Experts of a small language model.
Size: 12 layers, vocabulary 35476, 159M parameters.
Experts: 128 experts in each of 6 layers, 128 SwiGLU neurons an expert, 4 picks a token, a softmax router.
Training: a variant of Muon for the experts, 1099M tokens, 8385 steps.
Below are experts of layer 8 (counted from 0) of a mixture-of-experts language model. Rows are named router (the router's row for the expert), gate (a neuron's input weights, with its number), up (a neuron's input weights, with its number), down (a neuron's output weights, with its number) and show model dimensions 256-383. Each number is 128 + 24 x the weight over its row's rms, rounded and kept within 0 to 255.
After each expert's rows: a language model's description of what the expert responds to. This comes from a sample of Wikipedia text that the model never trained on.

# expert 10
router [115 122  92 143 106 139 106 143 136 119 135 105 142 124 154 106 125 156 128  89 121 134 147 131  77 137 145 126 181 134 106 131 110 153 129  86  82 155 168  88  79 131  94 117 144 140 107 152 114  97 130 173 134 152 144 144 111 157 133 144 148 127  77 142 170 104 138 146 130 126  81 156 127 134 109 142  99 153  89  81 106 147 129 158 156 139 130 104 109 169 166 121  80 100 134 101 148 182 112 156 147 162 110 137 144 143 136 172 146 129 133 128 121 146 151 148 110 111 135  96 111 142 102 126  96 156 120 157]
gate0 [142 173  62 142 115 125 148 119 103 143 124 161 161 113 119 138 159 103 121 131 130  77 158 121 149 146 111 147  93  89 135 115  74 119 114 122 149  84 127 138 180 126 128 101 125 156 160 134 131  89 131 123 151 145  96 122 134 149 155 103  96 120 101 153 136 103 130 107 184 100 105 122 135 140 159 134 153 148 119 107 150 138 166 131 121 102 108  74 138 125  86  95 151  89  93 116 113 119 106 113  79 123  80 125 162 108 141  98 133  79 136 132 122 133 140 137 160 112 173 135 175 106 162 129 111 109 110 170]
up0 [160 138 114 155 161 158 134 137 103 107 155 158 182 180 156 136 126 104 147 108 159 159  98 109 149 126 129 147  85 131 150 102 115 156 166 108 126 151 143 103 120 101  99 155 125 146 167 159 171 119 100 132 140 131 133 115 136 115 128 134 132  83 126 159 116 116 119 117  99 123 154 131 141 127 119 150 147 108 118 155 108 100 126 145 159 119 114 131 141 124 121 154 130 147 113 145 107 114 144 116 139 158 151  89  98 131 150 165 144 161 108 107 129 134 166 131 162 163 165 127 102 153 124  83 134  67 134 154]
down0 [114 127 159 138 148  96 113  82 130 148 174 120 116 177 146 100  77 150 109 130 111 124 102 140  79 106 114 112  97 170 146 140 147 111 151 153 162 138 132 122 156 135 129 151 125 111 185 159 126 144 114 132 125 147 179 123 154 167  91 151 116 119 156  92 129 162 152 153 124 112 140  97 141 108 151 131 134 112  88 134  41 134 135 136  87  85 106 149  82 137 113 115  70 111 118 117 157 128 123 117 172  92 158 151  85 151  92 142  91 127  95  81 108 101  60 103 141 144 105 146 104 135 115 165 102 141 119 148]
gate1 [138 110 128 157 111 148 163 144 113 131 139 156 118 123  83 129 137 153 152 210 192 149 139 135 123 105 157 147  71 147 138 106  92 130 118 113 125 123 112 141  91 120 124 160  96 159 135 114 129 102 127 125 110 110 152 107 145 149 132  86 107 101 155 119 115  82  95  84 140 117 141 141 106 126 151 130 107 165 168 152 137 144 124 106 135 153 147 112 154 139 101  94 129 173 120 120 149 138 132  87 112 125 162 164 180 106 131 148 117 116  95  98 147 157 114  92 117 157  91 184  73 140 151 140 109 138 123 115]
up1 [160 124 129 145  87 124 145 147 158 160 157 134 158 126 123 129 136 139 167 221 152 112 129 114 120 132 177 157  82 133 172 101 126 142 103 117 113 115  93 117  96 124 160 162 100 136 141 107 162 107 124 135 153 107 176 102 148 128 130 104 115 123 183 116 120 101 147 104 120 110 108 139 126 125 118 160 143 154 168 136 161 134 127 107 110 146 126 143 144 140  79  85 167 147 127  89 149 145 133  98  65 128 159 127 109 114 113 124 105 100  81 112 145 129 113 103 111 166 111 178 144 142 113 126 136 134 113 144]
down1 [158 145  71 116  91 133 150 110 167 125 157 150 200 152 139 121 128 106 116 122  97 144 115 141 108 152 174 129 137 147 144 107 154 129 126 110 105 124 114 211 128  96 120 155 135 150 128  58 113 139 114  90 150 148 155 107 135 143 109 124  99  97 124 112 134 161 162 147 185 135 107  95 154 123 105 101  88 121 135 131 172 148 136 112 162 114  91 174 171 121  97  92 135 129  96 108 154  97 113 188 159 130 130 136 152 132 152 176  92 152 105  82 136 120  91 141 121 140 140 142 114 142 129 134 137 142  78 125]
What it handles: Chemistry and biology word pieces and causal verbs in technical or scientific prose, such as phosph-ate, ammon-ium, provide, prevent, create.

# expert 1
router [111  96 132 154 150 168 122 152 155 100 141  70 129 128 132 150 146 113 168 104 106 133 109  90 130 128  91 144 120 100  82 123 107 150  70 134 111 149 137 155  98 152 162 151 132 148 147  93 139 134  95 126 101 119 154 131 149 121 128  96 110 121 149 102 100 126 151 106 162 105 113 136 140 136 139 154 118 148 120 126 118 122  95 103 116 153 150 159 106 114 166 106 136 119 119 121 137 162  97  72 144 137 154 160 150 157  97 130 153 148 117 119 139  85 169 122  83 165 103 162 175 102 141  95  99  95 126 128]
gate7 [ 97 138 176 126 121 112 144 147  54 115 147 121 157 112 108 123 124 116  99 128 124 126 140 138 173 127 150 119 141 112 111 126  94 138 111 134 113 162  94 127 139 135 129 114 115 129 130 108 134 157 129 129 117 107 131 112 148 144  84 185 123 111 117 114 131 151 181 120 122 119  82 113 137 140 145  98 124 101 126 134 124 104 101 130 121 125 135 135 164 138 122 106 107 121 136 116 102 135 120  91  92 150 151 122 135 124 155 108 166 154 129 113  79 117 132  91 157 154 141  98 143 115 146 144 128  99 152  68]
up7 [124 129 118 155 124 126 144 152  69 158 141 120 116 132  98 118 155 128 139 100 124 107 130 144 155 107 117 102 193 145 136 156 115 122 114 130  81 167  53 132 112  97 110 114 131 160  97 117 137 149 126 116 123 132 146 108 152 145 104 181 135 105 104 115 154 144 142 147 120 131  96  92 113 111 103 106 161 141 114 126 122 108 113 157 120  84 111 152 170 194 129 103 123 111 142 131 153 134 151 117 105 135 127 102 127 131 104 117 117 115 115 112  80 121 113  77 140 163 145 138 139 123 124 161 162 122 153 127]
down7 [145 108 129  86 170 118 115 177 163 141 115 126 129 125 137 132 111 150 115 154 100 158  73 113 119 140 113 114 135  83 113 130 115 132 179 151 123 148 142 167  94 116 116 130  60 113 128 113 122  87 154 110 128 123 124  90 136 126 151 123 106 118 121 105  93 144 119 135 118 190 134 130 118 143 140 158 146 116 132 166 115 140 137 120 172  91  77  93 136 142 113 123  95 171 144 113 147 134 133 129 163 128 146 182 136 148 126 124 129 102 137 110 130 116 152 141 150 166 119 119 175 104 104 111 130 124 146 157]
gate8 [ 96 196  96 105 122 139 150 130 147 166 118 128  86 131 131 135  96 131 167 114 130 113 122 160 125 144 134 104 107 125 132 110 164  91 125 172 161 111 120 104 138 121 149 103 172  89 171 120  66 107 141 129 155 139 120 116  86 129 171  99 121 138 141  92 149  87 161 137 104 108 124 155  77 139 119 117 150 138 103 128 151 123 138 138 128 115 118 157 153 108 111 133 137  71 158 110 169 136  95 144 155 142 154 127 127 134 142 164 119 136 142  91 139 133 110 160 108 109 103 121 129 144 101 102 167 128 151 165]
up8 [118 162 142 104 108 134 143 154  98 138 128  95 114 123 111 115 151  88 154 161 136 100 112 115 112 138 154  77 108 116 112 111 133 182 118 177 131 141 132 126 157 147 133 163 144  82 162  98 120 162 142 115 127 117  90 127 121  94 136 145 182 169  90 122 177 115 132 173 157 125 100 150  94 117 138 140 137 121 121 126 114  97 163  93 161 129 119 153 140 133 107 139 138 120 149 112 150 116  87 161 142 122 122 125 123  91 163 139 106  97 118 107 156 165  88 112 137 105 151 159  94 146 101 142 155 182 123 161]
down8 [ 82 121  94 125 158  99 127  61 126 124 131  73 117 135 130  77 138 101 115 135 144 102 109 118 163 119 167 165 141 133 122 101 101 101 141 132 109 116 153 139 108 117 123 126 122 121 137  87 103 141 122 142 124 179 156 100  86 137 128 118 102 143 137 148 121 152 115 155 174 111 134  77 141 165 126 125 122  98 122 141 123 146 180 139  85 105 160 141 139 146  79 146 123 131 141  82 122 125 103 135 118  92 107 150 109 105 124 182 177 137  87 169 133 162 138 148  97 161 150 144 128 147 135 139 141 137 147 164]
What it handles: Inner word pieces of foreign proper names, mostly Slavic, Indian and Germanic, such as -ović, Skier-n-iewice, Jaw-aharlal; also table pipes.

# expert 45
router [141 191 165 162 134 151 111 127 142 154 114 119  92 125 146 132 127  92 115  97 128 122  96 149 131 152 114 145 149 127  99  98 118 155 125 137 109 123 139 106 119 138 155  81 160 170 154  99 126 153 145  95 131 111 116  91 122 104 126 165 149 147 112 155  90 134 152  98  99 119 114 134 122  89 130 142 106 158 106 138 124 102 119  94 162 103 152 128 135 118 118 105 141 109 152 140 160 140  99 105 110 110 117 146 123 127 130 151 101 160 129 140 109  78  73 139 156 141 138 148 131  91 104  92 112 136 127 149]
gate0 [142  86 164 123 140 135 171 162 139 128 136 136 121 118 141 136 145 134 120 136 105 100 107 106 126 146 152 136 139  70 142 152 135 103 138 112 138 119 104 118 146 146 134  86  95 108 160 107 133 128  91 138 117 115 136 124  99 123 167 151 118 103 137 157 109 142  82 162 158 113  87 124 152 163  92 152 142 107 132 171 134 123 165 132 128 163  99 120 162 100 112 104 157 144 128 122 125 121 163 117 113 119 127 158 137 119 148 140 158 104  92 135 145 143 118  85 122 119 171 126 105 146 108 155 120 129 191 148]
up0 [127 135 125 154  92 109 105 123 145 125 100 133 144 112 123 105 138 149 160 109 147 117 121  96 143 122 113  72 103 129  89 131 125 141 101 171 130 152 146 156 153 124 120 113 107  93 114 137  96 140 159  87 167 143 155 141 118 180  91 151 126  84 117 115 162 110 150  89 128 128 158 119 123 146 118 150 113  89 112 133 110 147 132 160 108 128 164 119 105 118 188  86  63 124 165 100 180 133 116 134 110 116 130 150 139 143 138 134 160 111 160 127 169 177 188 134 131 127 158 128 110 109 140 100 115 103 132 148]
down0 [128 117 117  97 117  97 124 118 139 137 102 135 137 153 180 145 128 121 137 122 100 122 119 119 143 128 140 118 154 145 132 138 127 118 148 107 127 113 151  84 147 101 141 168  93 168 140 122 128 112 121 179 102 118  78  91 150  86 125 118 138 191 154 119 138 109 138 127 119 130 136 160 159 114  98 124 108 149 116 139 112 152  98  95 142 144 125 145 151 157 111 180 186  93  82 134 114 138 131 159 142 108 100 127 172 105 145 124 115 106  61  99 131 177 126 160  80 143  93 135 152 154 137 126 119 151 150 102]
gate1 [157 138 121 158 115 124  88 100 170  79 135 125 169 137 110 125 132 128 132 117 161 131  95 134 101 137 110 133  67 136 117  81 149 166 152 129 144 150 145 118 106 150 136 115 128 146 151 109 110 155  88 162 129  82 129 148 138 120  94 124 140 163 139 157 120 152 114 100 124 136 103 121 131 117 163 126 112 112 129 191 145 192 113 129 123 133 104 167 133 160 119 103 114 135 113 144 116 116 109 153 131 123 104 118 121  88 115  96 113 157 175 131 136 123 125 120 111 145  83 129 123 145 114 158 133 127  85 164]
up1 [118 133 121 125 134  86 173 161  99 134 137 151 117 153 137  63 152  95 127 100 126 142 158  68 141 143 149 120 149 148 103 121 128 140 142 100 118 135 109 139 142 112 121 144 108 108 123 122 160 124 137 151 115 203 116  91  99 133 190 106 113  99 142 111 123 148 100 135 145  93 126  93 136 145 176 124 164 133 132 116 140  97 182 118 100  88 164 118 119 137 127 139 163 127 164 128 115 147 115 120 136 103 154 172 136 131 175 111 119 126 151  83 122 121 121 144 162 134 158 139 159  99 133 149 123 125 159 125]
down1 [ 88 151 174 112  86 105 139 110 118 134 147 138 117 123 181 127 130 127 130 110  98 178  99  90 113 158 102 152 131 114 119 133  92 117 149  84 111 126 104 152 103 139 129 141 151 126 102 140 161 130 135 166 129 148 149 202 137 123  75 139 108  99 126 119 158 123 132 132 133 149 142 157  90 131 137  97  92 173 131  88 100 126 102 132 144 145 133 132 139  73 159 143 140 100 136 170 113 130 145 124 130 151 106 118 157 120 144 115 157 171 153 124  96 156 105 112 126 138 136 119 131 133 109 132 108 142 153 113]
What it handles: Stray mid-word pieces, especially t in foreign names (D'Hondt, Pashtun), plus quote marks, present, and Thai-script text.

# expert 15
router [140 134 115 175 117 121  94 161 135 128 114 113 156 114 132 167 151 144 143 120 135 108 168  99 124 130  91 127 121  83 105  99 107 148  87 118 121 133 113 102 154 128 132  78 115 143 128 149 179 132 155 116 101 121 116  98  79 156 149 106  81 112 112  97 132 145  92  98  80 105 122 138 166 134 130 122 147 142 125 154 124 114 129 150 158 113  97  84  95 100 116 174 100 110 183 127 128 139 155 151  99 112 141 133 144 110 110  72 156 127 120 166 123 132 148 141 121 149 151 125 140 162  94 145 100 130 115 146]
gate0 [136 117 122 134 134 131 153 122 109 113 134 190  87 123  85 109 128 124 220 149 171 168 104  85 115 147 153 134 130  93 139 134 106 185 104 142 122 131  94 151 147 150 116 126 110  99 118 146 113 172 104 132 126 105 127 127  97 139 129 121 118 103 101 143 133 149 120  92 111  83 145 127 134 154 115 128 133 100 142  92 125  86 101 105 107 141  74 125 115  77 101 115 127 142 124 128 100 167 151 178 104 124  94 136 129 155 142 137 105 130 155 156 152 137 101 128 103 123 105 138 180 140 160 123 145 135 120 132]
up0 [149 141 134 119 116 167 121 129 133 134 138 168 121 152 161 190  97 122 170 171 103 141  67 124 133 143  92 144 134 132 134 110 126 148  72 100 180 124 140 130 114 121 107 119 137 154 101 117 138 118 160 134 139 109 143 137 161 123 139 148 114 131 138 117 152 126 112 124 125 155 215 151 116 157 119 103 148 156 171 162 155 168 156 138  96 136  94 116 125 108  97 143 119 128 122 119 152 127 130 134 139 159  92 139 123 125 151 114  99 105 118 142 136 161 144 120 124 130 125 142 121  99 102  91 103  84 127 151]
down0 [101 113 132 155  70  98 173 103 150 108 122 126 118 160 111 126 110  77  83 122 122 125 143 156 131 146 128 115 114 157 122 146 121 165 102 131 155 118 149 127 143 156 152 128 104 121 106 110 118 143 120 145 112 126 101 144 141 141 131 149 139 124 154 139 123 133  85 148 115 118 111 108 142 118 115 172 132 134  90 118 141 149 133  90 149 131 130 107  98 125  89 115 127 151 109 153 134 147  80 147 128 134 144 133 100  85 125 127 125 151 106 102 120 137 130 114  81 120  96 115 147  81 118 134 160 136  99 127]
gate1 [105 134 107 126 140 176 123 120  95 192 126 129 143 106  77 133 147 128 128 114 136 140  77 101 129 145 139 141 135 137 106 126 150 134 137 124 147 100 186 124 118 121 111 128 106 158 112 107 156 156 119 126 106 106 159 152 139 141 100 120 156 130  96 119  91 145 138 133  81 103 135 146 124 118  97 126  85 158 128 127 120 185 115 147 121 146 151  99 183 140 133 111 132 159 153 137  87 136 174 145 121 109 109 146 125 121 113 131 143 127 180 128 153 136  79 167 150 116 164 140 149 115  98 146 157 147 126 146]
up1 [146 137 123 135 132 145 144 117 160 114 108  95 109 145 135 116  82 175 144 185 147  87 114 127 129 125 135 110 148 132 143 131 142  81 104 145 144 124 134  91 117 119 158 151 109 126 104 116 117 130 101 149 135 123 121 156 104 154 131 122 112 159  99 153 163  84 160  92 102 140 141 113 133 144 159 122 147 143  72 122 148 113  96  94 120 148 123 110  99 143 130 143 139 125 124 137  98 137 118  94 146 136 101 102  98 104 108 126 119 109  85 126 145 143 122 128  60 131 159 119 152 144 101 149  81 127 128 145]
down1 [129 105 106 126 128 133 144 140 108  86  78 106 102 147 116 107 137 140  85 133 159 127  87 101 136 137 145  95 112 103 119 105 144 121 106 144 136 138  97 134 133 130 123 155 176 136 114  72 127  84 125 175 133 108 131 115 141  68 110 122 138 121 153 127 122 113 141 111 166 104 140 125 138 104 122 117 113 146  99 171 146 127 133 115 131  99 127 146 103 145 129 116  95 117 141 119 162  99 107 133 133 167 138 155 149 168 123  92 144 145 156 113 147 160 138 133  86 157 123 164  95  66 136 110  98 151 125 134]
What it handles: Main verbs of giving, winning and taking after a subject, to or modal, such as won, gave, decided, asked, take.

# expert 25
router [110 138 141 121 158  97 115 151 137 132 118 131 162 132 103  98  99  90 125 146  93 141 116 129 177 115 112 132 138 143 162 102 132 151 166  75 110 139 134 113 124 101 134 158 150 136  98 201 145 149 134 147  88 137 173 171 159 109 157 134 101 133 113  89 109 121 149 100 125  94 115 133  99 157  79 157 112 111 157 120 132 123 115 136 126 151  90 107 150 140 114 121 131 146 138 110 103 110 130 158 169 129 112 138 148 127 120 134 137 161 134 102  91 109 118  96 150 152  74 121 109 187 130 134 179 109 162 101]
gate0 [129 118 101 118 108 107 122 129 131 118 172 110 139 132 157 146 113 106 106 149 135 120 143 132 133 146 142 148 100 103 136 163 117  88 133 108 133  98 119 127 170 154 134 131 115  97 100 110 132 117  75 110 159 129  96 123  83 140 100 121 160 149 127 144 106 109 102 144 103  99 135 101 170 127 146 131  92 146 125 116 173 118 102 132 157 132 101 117 195 143 104 181  92 108 130 121 130 159 154 153 164 112 104 154 145 140 135 126 112 121 149 158 144 103 146 110  87 126 121 122 149 147 111 128 126 148 107  88]
up0 [137 122 150 139 147 183 174 122 109  99 143 163 142 117 122 139 108 137 121 123 132 155 121 135 113 201 136 143 100 200  99 132 104 108 144  98 128 169 113 123 111 122 140 140 112 102  99 116  95 116 132  95 141 151 121 127 151 120 138 173 152 108 130 112 121 152 130 134 128 129 121 131 101 140 110 128 159 105 134 147 112 104 143 140 124 113  86  96 107 125 139 120 130 139 162 165 159 114 125 116 125 138 115  94 100 133 169 106 177 140 115 148 100 158 100 125 156 145 115 158 128 104 100 136 126  83 115 157]
down0 [140 133 147 122 134 178 123 109 124 113 146 139 136  99  97 105 144 139  94 166 127 135 131 117 122 125 159  95 120 105 175 126 104 131 110 153 163 148 132  78 104 107 128 118 128 105 149 152 132 163 163 146 133 136 105 124 145 147 110 133 145 138 148 147 119  93 113 113 130 132  80 168 121 128 125 180 116 122 139  97 155 107  87 139 131 108 108 181 105  88 107 137 135 120 138 107 141 113 162 106 124 170  98 107 108  96 148 149 142 129 148 112 139 113 129 103 105 114  66 131 133 187 102 152 114 129 160 165]
gate1 [131 135 110 142 124 154 146 138 127 125 119 131 141 125 153 104 151 129  94 120 114 146 137 118 116 115  92 177  72 121  93 179 170 138 115 128 147 109 113 140 107 138  97 108 130 169 132 108  90 114 140 123 106 153 105 129 169 144 155 108 118 154 150 149 148 100 128 128 116 122 101 117 101 132 182 135 116 122 154  67 145 112 126 170 109  83 158 136 109 136 134 112 145 125 102 124 150 165 129 143 172 140 172 127  86 116 136 118 142 151 165 115 154 152 134 129 142 114 132 155 106 117 111 117 154 113 129 103]
up1 [150 136 119 139 144 129 150 122 140 140 149 156 133 189 143 113 114 145 112 139 119 130 123 111 140 149 111 149  95 113  99 187 163 117 114 136 150 118  99 167  98 146  82  97 111 123 115 120 111 103 158 120 119 132 107 145 149 151 150 127 111 121 157 149 110 112 137 148 103 151  96 140 132 104 169 122 148 131 149  70 137  98 131 158 133 109 155 124 145 146 113 115 136 151 111 109 169 186 139 144 173 136 144 147 124 153 140  98 126 134 191 154 133 142 130 137 162 112 128 154 132 131 141  94 165  97 108 114]
down1 [119 132 121 140 146 141 115 127 134  94 110 163 126 135  99 119 154 160 126 127 125 134 118 140 145 140 127 190  98 163 125 118 127 150 132 107 121 112 179 111 123 100 148 104 143 123 121 142 188 128  43 128 124 147 118 147 161 121 125 116 129 102 130 165 157 129 143 120 170 121 112 165 154 107 141 152 116 141 147 150 152  92 144  81 106 155 148 166 113  71 111 114 196 113  93 130 101 105 102 142 100 116 107 132 103 110 118 144  73 145 134 131 134 114 111 114 126 147 116  98 144 133 107 118 158 176 116 101]
What it handles: Table pipe separators and place-type nouns ending a proper name, such as River, Railway, Station, Avenue, Highway, Stadium, School.

# expert 11
router [113 108 102 134 117 130 115 128  99 140 167 115 132 125 121 147 125 156 159 113 131 164 146  94 134 103 155  86 119 134 124 144 141 158 119 143  90 113 158 141  89 155 136 154 158  89 171 111 152 129 120 100 142  90 103 140 131 112 113 118 129 105 126  96 164 104 145 117 143 142 149 124  87 129 136 113 129 133 165 135 132 120 100 123 129 143 141 158  92  77 111  94 123 117 140 131 164 160  92  81 116 103 102 162 139 136 119 141 151 136 131 120 137 109 108 167 120 111 103 146 179  89 151 110 124 147 139 117]
gate7 [126 112 132 104 125  61 140 112 129 124  89 102  71 101 128 134  94 128 122 123 149 109 125 105 144 140 107 143 132 132 169  92 153 131 165 150 157 119 142 148 141 131 160 145 151 105 133 124  67 142 121 140 102 131  93  98 157  79 147 119 156 153 133 187  88 136 161 149 127 168 132 119 144 116  67 151 122 125 149 138 138 117 129 127 136 129 133 160 130 149 121 116 121 132 148 145 112 172 131 127 184  91 124 134 149 109 142 109 135  98 128  82 152 109 133  82 122  83  93  75 112 122 121 149 118 133 134 157]
up7 [167 151 109 119 111 128  98 100 109 143 123 121 128 136 159  62 150 151 174 120 136 142 151 118 124 124 127 102 144 115 168 171 106  87 154 153 114 137 182 127  91 129 111  72 112  84 139 113  82 110 167 136 135 138 140 121  89 134 113 164 156 107 113 129 104 124 156  77 109 114 132 153  91 120 104 104 140 159 109 155 123 146 143 127 119 134 114 119 104 120 141 119 132 155 113 140 125 141 119 104  99 138  68 116 128 149 155 145 113 127 119 157 123 162 149 111  86 129 144 110  98 151 125  98 106 112 143  87]
down7 [163 102 123 112 146 133 136 136 170 111 123 148 115 125 126 153 149 140 119 157 134 154  82 131 116 138  96 152 147 150 112 128 145 156 128 114 140 166 113 176 162 160 153 119 130 116  81 123 100 121 137 160 145 125 125 125  95  80 172 120  93 135 107 141 145 120 193 171 165 159 118 106 117 112 166 114 101 140 115 112 129 114  96 103 190 126 174 161 147  93 131  98 115 189 123 119 112 147 102 133 138  94 145 120  93 144 111  98 131 151 137 144 153 119 156 125 121 115 106 139  78 142 130 160 141 138 129 143]
gate8 [124 141 132 114 117 162 135 136 143 118 127 137 121 144  67 158 121 100 133 129 114 150  68 124 102 163 149 182 136 147 138 162 109  89 132 163 124 140 129 130 138 158 102  78 132 151 105 114 158 103 130 120  79 138 129 135 132 128 177 113 147 110 134 148 148  87 116  97 101 148 137 159 122 170 154 157 113 121 110  98 157 105 114  82 128 147 112 127 132 134 152 133 142 154 134 140 100  80 115 115 131 152 122  95 110 172 103 134 133 134 121 111 113 109 113 172  98 148 171 143 154 115 109  71 115  86 135 144]
up8 [156 102 193 157 160 123 113 153 174 131 145 148 111 125 128  93  98 125 105 156 157 128 163 104 118 136 144  76 129 127 126 110 176 153 149  97 131 158  95 116 145 158 124 122  95 112 123 150 129 111 144 148 130 121 118 109 110  90 137 158 118 151 126 155 119 119 126 117 168 111 109 138 125  64 120 124 138 173 142 155 151 116 160 167 148  95 108 110 126 138 101 118 113 144 126 116 182 155  99 130 144 173 155 114 117 113 136 150 135 129 139 100 135 119 105 119  71  98  94 121 142 133 140 150  71 146 126 111]
down8 [121 143 137  97 136  85 154 138 137 135 123 112 116 132 149  93 154 124 115 110  77 143 167 139 183 111 160 112 153 105 151 121 173  91 180 146 125  95 126 111 124 155 125 101 105 117 138 102 109 143 155 142 166 124 144 133 172  98 151 156 124 160  64 101 110 141 133 148 148  85 133  99 144 111 164 127 145 118 157 147 124 123 137 137 160 105 111 120 109 108  91 137 166 124 144 130 108 137  87 126 119 131 119 173 141 150 131 123  77  87 118 121 126 157 178  88 131 116 143 160  86 122 175 167 117 114 136 116]
What it handles: Word-piece fragments inside Slavic, Turkic, Arabic and Central Asian personal names, such as ić, ović, enko, kh, Abd.

# expert 57
router [157 145 127 163 125 127 142 136  63 186 139 143 135 142 154  83 149 142  90 115  92 135  97 141  88 157 159 147  76 155 179 138 119 109 110 167 134 135 115 119 157 100 152  96  92 104 154  94 106 148 129 134 147 160 122 174 156 141 177 122 108 110 105 153 102 151 126 112  86 104  96 163 149 111 120 139 144 156  77 150 175 102 146 107 122 129 125 117 144 146 146 135 120 117 150 155 141 163 146 104 138 101 100 145  82 149 135 125 168 106 100 139 103 127 139 165  89 143 143 137 135 106 115 112 132 151 127 108]
gate0 [113  79  85 110 155 127 126 137 140 157 140  82 179 158 114 139 115 135 147 133 160  94 124  76  95 133 140 112 130 134 127 108 133 130 136  82  96 128 120 150 113  87  86 112 136 112 125 137 166 142 125 135 119 107 115 152 140 118 136 153 181 134  96  96 119 159 135 127  94 157 130  98 144 117 162 132 131 120 119 137 102 134 122 105 154  74 113 178 132 102 127 121 127 147 109 143 115 167 155 124  59 127 112 122 132 122 109 131 119  86 109 110 147 111 151 127  99 159  96 104  77 174 148 135 131 150  91 121]
up0 [130 139 131  91 121 178 135 119 106 139 168  94 134 147 135 164 132 121 163 115 126 126 127 106 111  94 126  90 123 105 124 118 103 121 101  93 140 100 118 116 134 128 107 127 127 118 123  98 139 140 143 158 115 123 142 149 102 129 148 200 125 138 117 114 143 143 135 152 143  87  64 123 164 117 165 122 115 156  96 114  95 150 146 150 139 137 110 134 105 144 131 111 158 167 147 150 109 112 135 155 104 132 101 108 115 122 164 117 124  80 113  75 165 123 157 101 164 184 128 113  97 146 117 148 121 136 108 130]
down0 [141 116 141 132 109  93  97 142 135 152 128  94 130  92 129 124 142 135 122 135 158  92 154 137 161 118 115 146 120 135 115 141 104 122 120 112 144 131 103 101 105 136 132 101 105  80 100 193 137 152 139 134 131 135 185 151 158  98 141 100 129 129 101 128  98 126 122 140 145 119 108 181 117 125 101 125 112 182 121 128 129  94  90 113 100 141 121 148 138 156 148 103 122 155 169 126 137 139 186 156 140  79 106 190 153 114 116  99 134 138 129 169 154 118 136  98 144 134 166 115 110 128 137 122 114 166 147 168]
gate1 [155 166 133  93 141 137 106 118 128 113 125 138 139 106  95 127 123 103 151 159 154 135 127 136 123 188 182 141 135 113 120 115 168 131 102 179 122 150 106 141 103  95 150  85 127 158 121 100  92 141 144 139 128 124 142 132 123 106 102 102 160 118 134 112 134 107 116 130 135 159 147 111  91 137 120  92  66 110 118  87  86 151 148 131 109 109 141 116 114  99  89 159 129 107 102 126 107 104  96 150 133 139 120 107 110 134 157 128  81 125 102 151 121 104 135  94 138 122 104 114 141  93 119  97 146 129 136 141]
up1 [150 144 139 137 103 129 130 110 139 104 163 125 107 114 137 145 107 128 112 118 110 141 140 120 144 164 153 163  92 117 168 104 118 156  80 170 108 135 122 139  94 146 181 106  91 164 111 128 123 117 117 123 127 119 157 125 111 116 103 150 166 103 139 109 159 110 104 121 144 176 162 130  96 142 129  97  93  94  93 135 103 168 133 107 112  92 132 142 153  70 111 128 133 100 162 116 132 113 141 141 124 196 149 140 120 138 138 192  97 171 125 159 113 105 126 108 101 160 129  94 153 149 111 160 117 115 137 168]
down1 [150 125 132 128 128 105 155 123 165 146 107 153 168  93 106 109 148 142 130  93 149 146  94  86 148 168 179 112 116 141 182 109 134  64  93 126  92 116 172 147 152 108 149 107 173 118 105 182 160 131 121 166 148 143 163 136 127 147 139 119 129 122 120 119 176 134 102 126 127  93 126 124 142 101 109 152 138 113 125 109 137 120 120 134 141 151 136 157 141 153 108  96 113 131 140 154 142 141 141  94 135 115 101 129  79 116 170 148 103 140 121 162 140 125 151 127  95 143 124 128 142 131 169 120 126 114 126 142]
What it handles: Role or work nouns after his, her or 's in biographies, e.g. debut album, film director, father, wife, with following commas.